From a checkpoint of a small mixture-of-experts model trained on Wikipedia: a variant of Adam for the experts.
Below are experts of layer 7 (counted from 0) of a mixture-of-experts language model. Rows are named router (the router's row for the expert), gate (a neuron's input weights, with its number), up (a neuron's input weights, with its number) and show model dimensions 288-383. Each number is 50 + 15 x the weight over its row's rms, rounded and kept within 0 to 99.
After each expert's rows: "gets" lists some tokens that make up at least twice as much of what it gets as of all text. This comes from a sample of Wikipedia text that the model never trained on. Tokens count by the router's weight.

# expert 5
router:56 39 35 42 39 76 62 47 25 61 13 46 22 75 79 36 31 00 53 19 39 69 67 39 44 52 46 69 50 35 49 48 61 57 57 69 63 41 39 42 43 68 47 86 55 64 34 53 59 56 22 45 59 48 42 50 51 52 69 36 54 42 73 62 38 34 56 31 48 55 45 61 49 65 58 58 61 41 49 39 47 54 59 23 66 66 37 57 57 82 44 57 22 42 54 62
gate0:59 40 44 61 45 62 39 53 43 54 57 68 39 35 47 65 63 57 34 53 58 59 37 37 20 40 73 47 35 64 43 60 70 25 62 44 46 53 54 50 46 51 56 34 41 42 25 52 55 64 59 45 57 58 57 69 68 62 50 54 60 22 14 52 46 44 55 42 52 45 50 69 72 61 56 21 69 62 37 58 70 59 61 33 80 61 48 65 58 46 88 50 47 59 68 57
up0:77 48 27 59 29 65 52 34 48 74 61 57 71 90 46 71 65 77 45 45 36 59 12 54 39 44 63 25 48 61 85 60 65 31 36 57 43 29 57 89 31 56 65 49 48 35 58 58 28 53 47 32 47 39 56 52 48 80 49 68 61 66 33 69 37 57 38 15 76 61 65 68 42 70 41 39 53 66 40 66 32 58 73 41 50 69 43 59 48 60 48 52 79 42 72 59
gate1:58 49 15 40 50 23 55 51 40 57 54 61 64 52 22 36 28 68 39 75 50 53 51 59 59 60 45 56 45 68 35 42 27 35 49 49 75 32 37 73 56 75 43 53 56 73 77 29 57 43 73 66 53 59 65 01 79 47 36 53 56 76 34 64 54 34 52 49 58 59 58 32 45 34 43 61 77 65 54 39 29 48 36 20 36 51 78 59 53 28 53 56 51 49 22 71
up1:57 37 18 43 59 38 58 52 04 80 48 36 43 43 37 58 55 60 34 58 44 57 37 64 35 46 57 45 56 62 44 32 25 53 30 70 53 57 67 16 34 30 54 25 62 48 71 20 45 27 44 77 57 88 51 59 53 21 44 45 35 45 37 63 42 36 68 51 44 55 55 51 25 48 54 46 52 65 63 46 50 44 45 11 22 24 37 57 68 50 49 56 42 20 41 41
gets: "0", " he", " first", " which", " that", "th"

# expert 7
router:39 36 35 40 40 24 24 60 24 64 56 36 60 25 25 42 28 57 56 42 69 63 69 63 47 40 44 45 37 50 31 64 51 56 34 60 44 43 53 34 41 87 69 48 52 48 35 45 78 79 41 32 54 57 38 37 53 19 67 48 45 47 53 38 47 36 57 46 13 62 62 36 52 46 23 36 46 62 58 61 65 66 59 82 74 47 61 58 34 42 52 53 34 35 56 44
gate0:72 66 26 81 44 57 58 40 31 61 65 58 56 71 69 75 44 39 37 36 52 58 40 56 74 41 44 60 58 30 86 14 37 83 49 33 57 30 46 60 69 50 55 43 18 37 40 45 54 38 36 64 64 38 78 48 57 26 59 52 42 47 50 56 26 44 61 45 41 52 54 71 78 25 32 42 78 60 37 33 53 44 75 52 58 82 71 29 21 49 44 24 42 54 27 56
up0:82 58 28 54 65 21 28 26 38 45 74 65 62 39 71 36 59 66 48 50 39 55 58 56 55 55 49 30 17 67 47 35 51 67 58 40 50 53 53 53 71 55 36 29 22 64 48 34 33 63 40 63 76 26 48 42 23 44 45 65 42 73 61 51 47 46 53 36 45 45 45 35 56 42 39 30 81 58 40 17 40 58 55 49 48 83 88 47 31 46 38 57 42 58 55 81
gate1:48 46 24 54 69 54 44 37 09 35 34 35 00 63 50 58 35 66 36 35 21 68 31 47 53 30 59 40 51 45 37 53 46 46 50 40 59 62 53 30 53 38 49 57 55 53 54 58 27 22 48 70 47 61 08 42 59 54 53 48 35 64 69 57 40 45 45 27 33 44 77 50 54 40 39 50 41 47 49 60 22 20 45 04 39 41 52 66 55 45 53 51 63 59 49 48
up1:29 42 47 48 81 28 42 52 41 24 39 31 20 59 46 42 42 76 09 27 35 97 46 48 43 34 40 56 58 45 54 49 52 30 33 34 52 58 54 58 57 64 69 60 30 42 68 46 07 51 58 64 79 54 32 65 32 56 34 56 58 60 56 34 29 40 35 40 48 28 72 66 55 39 17 27 23 52 32 35 36 30 68 40 39 61 26 49 34 41 57 43 30 61 59 57
gets: " as", " of", " The", ")", " by", " is"

# expert 13
router:60 58 56 74 43 54 40 57 61 43 38 91 73 40 65 31 79 24 56 33 42 57 42 37 53 63 61 71 64 44 68 47 60 60 31 47 54 53 59 48 53 51 41 44 42 45 42 53 53 35 43 48 57 39 99 55 42 73 55 54 34 51 30 16 63 49 47 47 56 50 23 28 38 35 88 32 36 59 26 17 47 59 71 44 51 58 30 47 64 68 68 49 44 35 55 71
gate0:48 38 46 45 39 60 34 42 58 22 44 35 28 59 64 29 35 64 38 63 77 42 28 42 67 64 38 43 65 28 35 36 62 26 44 62 76 56 38 22 69 53 47 49 43 72 62 76 50 62 64 71 42 56 37 55 38 28 42 58 79 71 47 61 65 51 74 44 52 49 66 30 47 48 16 37 31 35 38 53 27 42 28 68 27 34 51 65 43 39 14 62 41 59 46 31
up0:40 62 09 47 38 41 12 51 41 63 35 55 67 32 41 47 41 47 33 61 60 42 44 45 62 60 42 34 84 54 65 20 60 44 33 60 68 77 29 42 45 70 59 32 67 58 48 35 38 41 30 67 11 35 72 63 44 50 37 67 51 66 35 49 38 50 50 41 38 40 57 42 68 66 45 69 17 36 60 23 61 31 52 49 51 54 39 64 46 31 50 56 40 61 52 59
gate1:43 51 62 47 58 60 54 57 29 43 40 56 37 66 66 42 53 34 58 46 46 73 35 30 63 52 63 46 39 48 62 55 41 36 62 69 72 01 52 52 55 60 32 51 43 51 57 57 64 37 40 69 65 61 47 30 59 68 58 59 43 44 61 60 54 41 52 43 61 52 53 37 44 63 73 60 75 46 18 28 55 37 57 75 57 53 49 40 49 59 26 41 45 36 56 55
up1:61 30 25 43 58 31 40 75 30 46 33 56 21 58 55 47 51 65 48 64 33 56 37 63 35 70 77 43 28 19 52 09 61 17 48 69 43 18 72 78 38 47 39 60 77 31 37 50 50 44 32 49 57 57 42 56 55 46 47 16 48 40 25 50 50 44 35 47 49 74 37 70 38 48 59 76 65 55 57 42 56 77 17 73 57 46 68 62 67 42 54 48 36 67 47 66
gets: "\n", " \"", " de", " U", ")\n", " N"

# expert 4
router:52 44 51 48 56 62 61 39 43 57 43 49 42 54 90 23 34 38 25 67 34 61 58 64 60 22 46 65 44 55 67 50 40 38 41 61 94 29 23 69 46 23 72 53 68 53 56 68 41 66 52 23 42 34 51 62 59 52 35 47 40 64 50 88 50 73 46 53 53 64 57 55 39 61 50 52 21 52 62 36 50 75 84 52 52 50 70 33 29 39 46 53 39 27 72 49
gate0:74 50 34 50 52 38 48 47 60 69 69 52 43 72 51 36 27 46 54 38 38 23 67 42 32 46 99 35 50 60 24 34 57 51 25 57 58 34 42 57 42 57 64 17 40 24 32 41 41 49 36 38 85 44 34 73 45 57 62 55 43 61 56 50 52 54 44 62 74 88 59 48 51 43 51 15 59 30 44 54 34 41 63 13 24 66 40 66 66 57 57 63 43 72 62 68
up0:59 18 54 53 40 45 50 36 18 33 64 39 27 42 59 44 31 68 48 53 78 38 30 71 58 56 61 54 66 42 21 74 25 45 40 24 29 77 78 67 39 72 49 26 56 68 51 64 15 31 49 61 46 69 25 65 24 36 40 59 36 18 50 36 29 32 47 66 47 46 36 47 45 55 35 43 57 48 39 48 43 46 50 44 63 39 77 41 76 38 52 52 46 47 62 41
gate1:68 65 51 49 51 65 49 31 62 32 52 52 65 49 28 65 52 56 29 44 53 28 42 21 60 59 65 51 11 70 38 46 48 61 60 47 81 40 71 40 71 47 70 53 84 42 55 50 47 83 40 71 52 44 49 46 49 69 49 62 57 67 46 55 55 55 45 65 41 50 16 34 81 52 25 77 55 38 62 41 47 50 51 65 38 56 23 58 68 92 32 67 62 30 60 83
up1:46 70 60 29 50 51 66 53 36 25 52 59 31 75 58 54 81 42 28 42 67 73 25 63 68 39 59 69 38 69 44 47 41 32 62 56 58 63 38 36 66 76 50 42 48 46 73 52 36 58 65 41 39 55 33 28 42 51 56 61 60 55 55 39 47 44 44 60 46 72 39 36 63 55 34 28 47 46 60 29 56 60 55 53 12 38 24 49 68 29 58 59 51 67 74 43
gets: ",", "20", " was", " is", " were", " are"

# expert 8
router:48 58 34 57 56 63 56 35 59 34 66 54 54 48 52 47 56 60 43 48 73 49 35 75 51 11 72 44 72 58 41 50 44 58 77 47 68 59 44 49 40 31 28 59 41 34 46 07 34 68 51 83 41 61 49 57 58 76 53 51 50 42 58 89 40 37 49 75 46 71 39 48 33 39 39 46 44 47 44 70 28 45 36 51 53 61 88 27 53 59 42 72 51 56 41 50
gate0:54 45 41 45 68 55 49 38 65 63 46 30 58 47 64 54 58 85 71 37 39 30 35 68 47 54 21 22 35 27 65 31 00 43 40 43 50 46 40 63 42 74 34 47 34 63 57 52 49 32 60 54 35 35 54 35 59 64 66 62 71 60 48 43 56 79 52 37 53 53 70 24 68 64 53 60 43 72 75 42 50 54 56 33 27 53 73 48 52 46 47 52 61 55 18 42
up0:66 75 37 65 64 60 83 62 62 56 22 63 33 41 68 74 45 42 33 54 49 21 36 63 61 50 15 32 35 59 58 18 60 11 33 66 53 47 31 78 31 45 37 40 38 34 44 57 47 34 66 69 72 34 60 20 78 48 52 63 41 58 62 28 64 41 34 41 62 46 56 35 49 54 54 42 60 72 87 52 58 72 51 48 59 72 42 25 38 59 75 41 45 49 65 61
gate1:64 43 40 77 41 72 41 33 84 32 34 42 44 64 72 92 45 70 46 35 49 50 45 62 68 54 61 95 59 22 31 62 42 27 67 58 58 39 45 61 39 45 50 54 48 54 65 51 41 48 29 46 37 40 76 49 33 46 57 46 43 45 56 57 02 49 55 53 30 44 46 48 45 74 41 62 46 35 50 20 24 47 89 58 73 57 45 41 53 53 64 45 76 51 79 40
up1:69 38 47 66 35 57 61 48 63 45 52 68 38 48 40 61 44 52 51 67 26 44 38 16 67 66 44 69 59 45 59 46 28 36 52 61 70 19 58 38 49 40 38 53 65 53 48 27 48 68 91 51 60 38 42 40 45 42 65 31 41 40 60 42 43 21 44 50 43 65 37 63 53 36 48 69 38 48 45 57 38 16 43 42 49 59 56 62 91 48 47 46 53 50 45 35
gets: " ", " in", ":", " on", " at", " from"

# expert 1
router:73 46 46 48 60 23 63 48 48 55 71 41 38 27 59 61 31 73 34 54 67 60 19 48 46 32 62 22 25 43 72 49 63 51 67 48 71 35 15 27 64 54 64 52 27 41 54 62 70 72 77 57 33 60 32 50 37 35 49 47 53 61 45 58 55 27 56 81 39 60 73 39 58 53 24 71 36 47 43 51 55 41 78 35 53 53 61 11 29 19 34 65 27 48 52 54
gate0:57 46 47 52 50 27 30 53 26 55 32 82 09 70 39 87 46 54 40 31 39 60 34 48 24 65 44 60 41 84 46 16 41 83 39 53 47 41 54 75 69 62 59 53 35 42 68 77 49 33 37 62 48 35 41 57 58 25 47 45 63 49 44 62 24 61 50 49 63 22 51 46 44 46 34 56 49 31 64 33 58 45 62 42 35 55 56 81 65 21 59 40 42 62 51 43
up0:33 72 53 60 61 66 39 63 60 31 36 53 48 59 50 70 51 37 65 51 28 64 65 47 56 68 36 45 25 32 48 24 51 34 57 73 48 59 84 56 57 65 29 26 77 79 49 35 77 46 68 72 50 42 37 42 50 43 56 49 58 75 78 66 40 28 58 45 32 36 49 54 22 27 64 46 54 76 36 35 28 39 78 66 66 68 66 34 66 72 55 71 48 67 66 33
gate1:46 63 21 52 14 41 35 42 37 68 38 68 50 26 49 60 38 33 65 65 53 48 51 55 60 25 73 74 33 56 41 26 57 74 36 74 55 73 45 80 41 76 62 48 24 34 40 40 41 47 52 41 28 65 25 40 51 53 42 64 37 46 57 50 54 29 64 40 40 50 41 35 40 51 58 52 44 24 61 40 70 43 39 59 66 50 38 51 40 55 58 46 47 49 48 62
up1:34 53 48 51 68 43 77 53 49 56 66 49 43 42 69 33 39 44 40 86 44 50 45 53 29 39 61 44 67 64 43 47 24 40 30 62 59 63 60 41 44 51 23 40 46 42 56 31 38 78 51 31 44 43 41 65 38 61 69 57 59 53 41 33 24 35 43 39 28 27 50 35 41 38 43 40 56 55 51 22 38 32 25 63 30 28 50 44 68 63 20 64 54 35 48 60
gets: " of", " and", "-", " was", " with", " for"

# expert 2
router:61 69 23 46 62 20 71 54 52 29 53 58 80 30 50 53 43 39 28 61 46 43 44 38 52 23 22 43 61 59 61 46 62 58 56 53 36 44 21 64 63 38 67 29 46 71 80 65 55 57 54 67 68 95 43 54 68 38 58 36 50 25 73 55 44 54 17 57 32 39 52 53 45 29 35 43 49 41 55 41 62 41 51 65 60 35 65 41 58 33 37 26 70 43 39 59
gate0:48 54 27 46 58 44 49 87 73 37 33 41 29 41 45 66 39 47 47 46 56 44 24 75 30 41 65 56 78 55 59 61 39 69 30 57 50 47 50 55 45 50 72 33 57 50 64 64 41 27 45 49 48 49 39 62 59 63 33 75 76 30 62 44 66 44 40 39 32 46 54 62 47 85 56 44 57 64 52 63 40 49 38 62 45 45 56 33 60 51 43 18 27 53 57 50
up0:80 51 52 55 47 75 54 86 54 54 37 90 41 17 44 36 45 47 58 63 53 49 82 59 35 34 51 67 34 63 42 50 59 62 70 08 50 70 39 32 53 41 35 79 68 63 49 51 37 34 60 32 64 70 53 36 63 56 64 33 31 50 51 70 55 78 46 64 36 46 62 40 65 48 59 68 55 42 35 50 64 54 48 71 27 39 30 54 65 36 72 29 63 21 54 40
gate1:34 40 52 45 64 40 66 20 60 44 54 37 45 38 64 60 62 42 72 30 31 29 62 57 73 57 59 27 42 49 57 44 39 54 33 61 37 60 49 61 54 64 84 63 55 39 50 40 37 49 46 36 45 66 44 24 40 47 51 53 65 53 68 48 26 34 60 41 44 63 47 34 34 67 17 33 37 57 62 24 05 25 49 74 43 41 46 78 50 29 30 61 42 87 70 59
up1:66 45 65 26 33 49 62 47 51 10 54 60 39 58 32 54 81 65 31 55 61 85 53 57 73 77 51 89 52 15 43 56 30 54 78 37 42 63 48 38 52 57 48 50 57 40 39 53 58 36 36 30 55 39 50 71 55 18 40 67 49 49 63 41 44 47 44 34 10 27 32 22 53 56 39 71 44 51 28 22 63 51 40 57 35 63 48 26 45 59 61 60 53 45 46 48
gets: ".", ".\n\n", ")", "\"", ".\n", " |\n"

# expert 15
router:68 79 53 51 84 10 47 47 39 51 74 44 40 49 60 62 68 75 77 51 49 38 31 64 47 20 29 39 31 39 76 42 47 59 61 59 59 36 45 41 55 47 65 46 36 40 73 44 50 37 80 47 42 24 75 34 39 31 62 62 73 44 46 44 31 50 54 59 71 71 50 54 50 40 60 73 56 36 51 66 45 49 34 48 35 44 52 20 49 49 55 71 73 75 57 59
gate0:51 27 53 48 41 57 63 52 42 24 26 47 60 54 48 73 56 29 67 43 50 35 22 72 62 75 50 36 46 77 52 60 45 52 33 70 73 64 52 47 67 71 77 37 47 58 62 46 44 40 46 57 84 58 37 52 57 58 41 64 39 57 66 62 31 24 31 30 48 54 30 48 58 62 58 72 28 61 42 10 49 42 48 80 41 36 51 54 35 58 58 36 53 36 86 87
up0:56 50 38 58 70 57 40 50 48 66 52 63 47 50 56 31 30 45 73 67 69 36 50 38 27 39 74 41 00 47 41 61 45 35 76 51 50 48 65 30 26 45 43 70 24 49 39 68 32 23 58 45 42 79 51 52 63 52 39 43 47 64 62 57 37 74 57 62 58 43 55 34 54 27 35 41 50 27 54 47 64 56 69 48 43 54 67 30 26 17 24 59 46 71 50 50
gate1:45 31 67 62 77 51 51 28 62 54 64 52 35 45 44 56 53 40 40 42 59 42 62 26 60 30 48 49 66 43 48 38 41 61 52 43 43 39 32 66 51 54 51 38 34 42 63 33 30 61 53 46 40 39 45 78 78 39 25 70 59 42 44 44 21 42 43 45 58 57 37 56 18 56 61 44 58 95 48 50 48 62 56 57 50 54 23 54 46 67 72 49 50 63 35 35
up1:34 46 66 50 67 28 39 70 79 24 61 65 34 60 61 40 25 32 27 31 42 54 59 39 44 34 44 58 51 52 64 78 52 41 04 60 57 57 44 77 65 69 60 36 49 48 24 55 42 39 49 37 10 68 48 43 50 57 43 61 27 45 39 61 56 40 43 40 61 28 41 52 65 65 38 39 57 80 53 45 87 48 82 46 48 44 45 45 45 57 20 40 63 73 44 42
gets: " |", " ", "|", "\n", " |\n", ")\n"

# expert 14
router:30 51 56 45 43 67 72 34 53 69 56 44 15 26 54 33 70 58 40 61 63 40 59 61 59 75 70 66 43 59 78 77 32 36 35 50 18 60 33 40 63 38 39 54 57 50 44 55 80 24 50 47 40 31 40 52 34 52 48 66 87 77 27 36 51 81 48 56 55 58 56 46 66 75 50 52 46 55 37 47 83 73 64 45 50 12 54 60 50 37 58 60 73 62 36 24
gate0:36 57 76 38 49 45 41 52 52 64 40 32 56 66 60 58 33 36 52 52 36 29 45 60 47 64 64 52 30 66 39 41 65 33 29 71 45 60 68 52 53 51 51 48 40 55 28 53 70 33 68 46 46 67 66 43 23 50 62 43 48 75 54 54 62 43 71 36 63 33 48 53 45 39 56 18 53 33 60 53 52 75 54 54 48 24 49 57 67 30 30 42 55 33 55 54
up0:34 45 59 75 73 67 25 40 64 52 51 71 70 61 75 33 32 24 84 59 43 54 28 62 35 54 67 47 35 77 49 53 60 39 46 57 36 55 65 80 32 68 37 42 50 46 50 20 76 61 46 43 65 31 38 82 40 26 65 76 37 60 46 63 65 44 42 58 56 57 44 47 45 55 30 50 71 32 57 38 58 50 28 48 58 53 27 64 73 23 41 70 64 58 42 41
gate1:49 59 56 67 63 70 38 54 53 47 53 59 40 35 31 46 76 49 53 69 46 37 68 65 43 55 53 58 55 19 51 52 64 52 57 48 48 42 45 29 48 56 31 47 63 30 41 56 59 78 43 45 61 35 82 67 45 64 46 66 45 54 74 59 17 51 45 70 48 45 44 60 32 43 45 55 38 09 38 52 42 74 53 68 47 57 53 34 42 32 44 60 60 39 30 41
up1:53 71 50 48 46 34 58 38 68 29 23 36 27 79 00 52 72 35 48 64 52 51 42 55 43 51 40 56 28 29 56 53 47 65 47 45 51 21 68 42 57 34 52 68 13 59 43 50 61 88 72 48 41 54 89 54 45 57 39 69 40 65 91 46 54 58 42 44 35 21 61 60 42 46 57 58 47 67 19 53 45 50 74 49 61 46 26 34 39 44 38 75 48 39 43 27
gets: ",", " |", " |\n", ";", " /", "-"

# expert 9
router:52 47 62 29 49 85 66 34 53 56 26 45 43 28 40 51 25 44 77 64 29 57 70 33 50 52 54 60 36 70 36 62 55 42 66 77 37 65 39 58 57 71 53 36 73 46 15 50 59 38 31 53 56 35 83 37 48 71 59 66 51 66 32 29 23 56 60 69 50 43 68 62 68 62 61 88 70 46 70 59 50 19 65 29 50 58 35 58 50 12 47 37 48 54 30 40
gate0:41 36 52 49 20 52 53 59 30 53 54 37 72 55 28 38 53 52 45 31 26 71 36 71 61 85 75 35 50 46 42 53 14 75 74 57 38 51 32 67 49 45 47 59 47 51 49 55 65 48 38 15 47 33 59 43 62 45 50 57 38 49 52 43 42 40 31 63 44 29 31 48 58 60 66 57 46 61 47 59 49 47 51 48 68 38 36 54 82 54 32 64 63 25 85 52
up0:47 63 49 58 30 37 33 53 55 66 55 60 71 50 52 57 48 64 40 53 65 52 38 51 68 14 59 55 51 24 71 40 50 48 32 43 52 54 46 29 49 72 62 52 34 13 59 51 63 50 47 59 31 80 58 65 54 66 47 68 67 11 58 39 52 45 60 44 60 66 65 14 49 30 40 47 49 43 34 44 58 44 26 25 49 79 46 26 46 89 57 61 40 53 72 38
gate1:64 57 80 40 33 54 26 63 76 46 39 27 59 47 42 37 38 54 63 54 35 50 75 58 36 52 61 31 48 63 48 26 30 26 54 33 58 58 41 23 51 71 63 69 40 78 49 51 38 44 49 08 46 67 65 45 69 54 36 45 61 57 33 56 72 82 43 52 50 57 27 72 68 61 72 56 53 45 49 55 53 27 32 56 52 62 09 33 25 44 35 63 46 23 40 65
up1:68 39 50 39 59 64 31 53 93 44 38 39 40 39 55 42 44 65 44 48 22 37 34 38 57 65 63 38 45 27 28 32 42 20 43 40 82 52 67 19 61 40 45 46 55 83 76 29 81 74 38 40 46 45 59 42 53 44 15 56 47 24 41 63 53 28 27 37 55 67 55 39 48 38 45 59 65 61 53 59 40 36 24 68 33 65 36 38 77 67 51 69 55 64 34 08
gets: " the", " a", " to", " and", "'s", " The"

# expert 3
router:58 53 42 63 60 18 62 22 34 21 48 58 53 40 38 67 50 63 54 35 49 64 07 48 42 19 50 52 38 53 54 58 25 73 53 45 51 32 29 42 49 56 52 63 54 72 25 48 44 33 88 64 45 65 65 31 58 51 32 72 76 41 85 56 38 37 43 34 78 45 45 31 46 54 57 13 54 35 48 58 35 42 41 26 57 48 72 47 55 59 54 59 69 48 72 27
gate0:53 69 49 38 50 55 34 71 36 29 72 57 74 42 39 57 56 30 73 51 57 62 39 86 44 51 14 56 43 54 55 41 55 61 49 52 33 49 56 54 56 49 66 47 41 15 61 36 46 42 48 08 62 78 41 32 47 53 53 28 42 74 49 49 60 70 52 53 47 32 55 72 45 67 56 45 81 35 61 19 36 54 41 50 99 64 58 21 63 43 41 32 24 15 41 49
up0:31 65 30 41 45 57 56 78 40 42 51 42 61 69 36 42 41 33 31 57 82 49 59 46 66 59 43 74 37 55 67 26 62 66 39 38 00 34 68 56 28 48 54 25 32 62 58 62 38 62 47 45 51 64 42 48 49 55 48 47 42 75 53 44 61 40 63 70 56 51 64 38 38 27 63 32 57 56 36 47 65 76 34 64 27 38 11 33 49 43 54 60 64 36 24 23
gate1:54 29 63 39 61 58 36 64 70 15 52 56 52 46 27 70 57 35 56 36 45 56 36 58 82 58 61 64 50 60 31 45 49 62 61 66 77 69 60 33 47 32 55 36 57 53 50 42 21 79 52 55 49 47 39 52 27 60 35 49 66 15 41 58 56 45 69 75 39 28 18 73 58 71 70 28 64 56 40 48 54 39 57 41 37 47 55 31 44 67 49 25 06 60 42 32
up1:64 69 53 67 57 74 65 33 73 45 25 62 45 43 73 13 30 72 40 57 32 55 16 51 50 34 54 63 62 46 09 64 46 64 70 43 55 54 59 48 39 75 35 70 17 49 44 38 23 42 53 46 51 39 44 54 35 49 70 61 79 45 59 50 54 46 47 42 26 54 47 49 58 58 38 73 27 37 46 48 62 49 33 55 39 60 50 37 50 50 45 69 40 40 64 63
gets: " (", "19", " ", "-", "18", "–"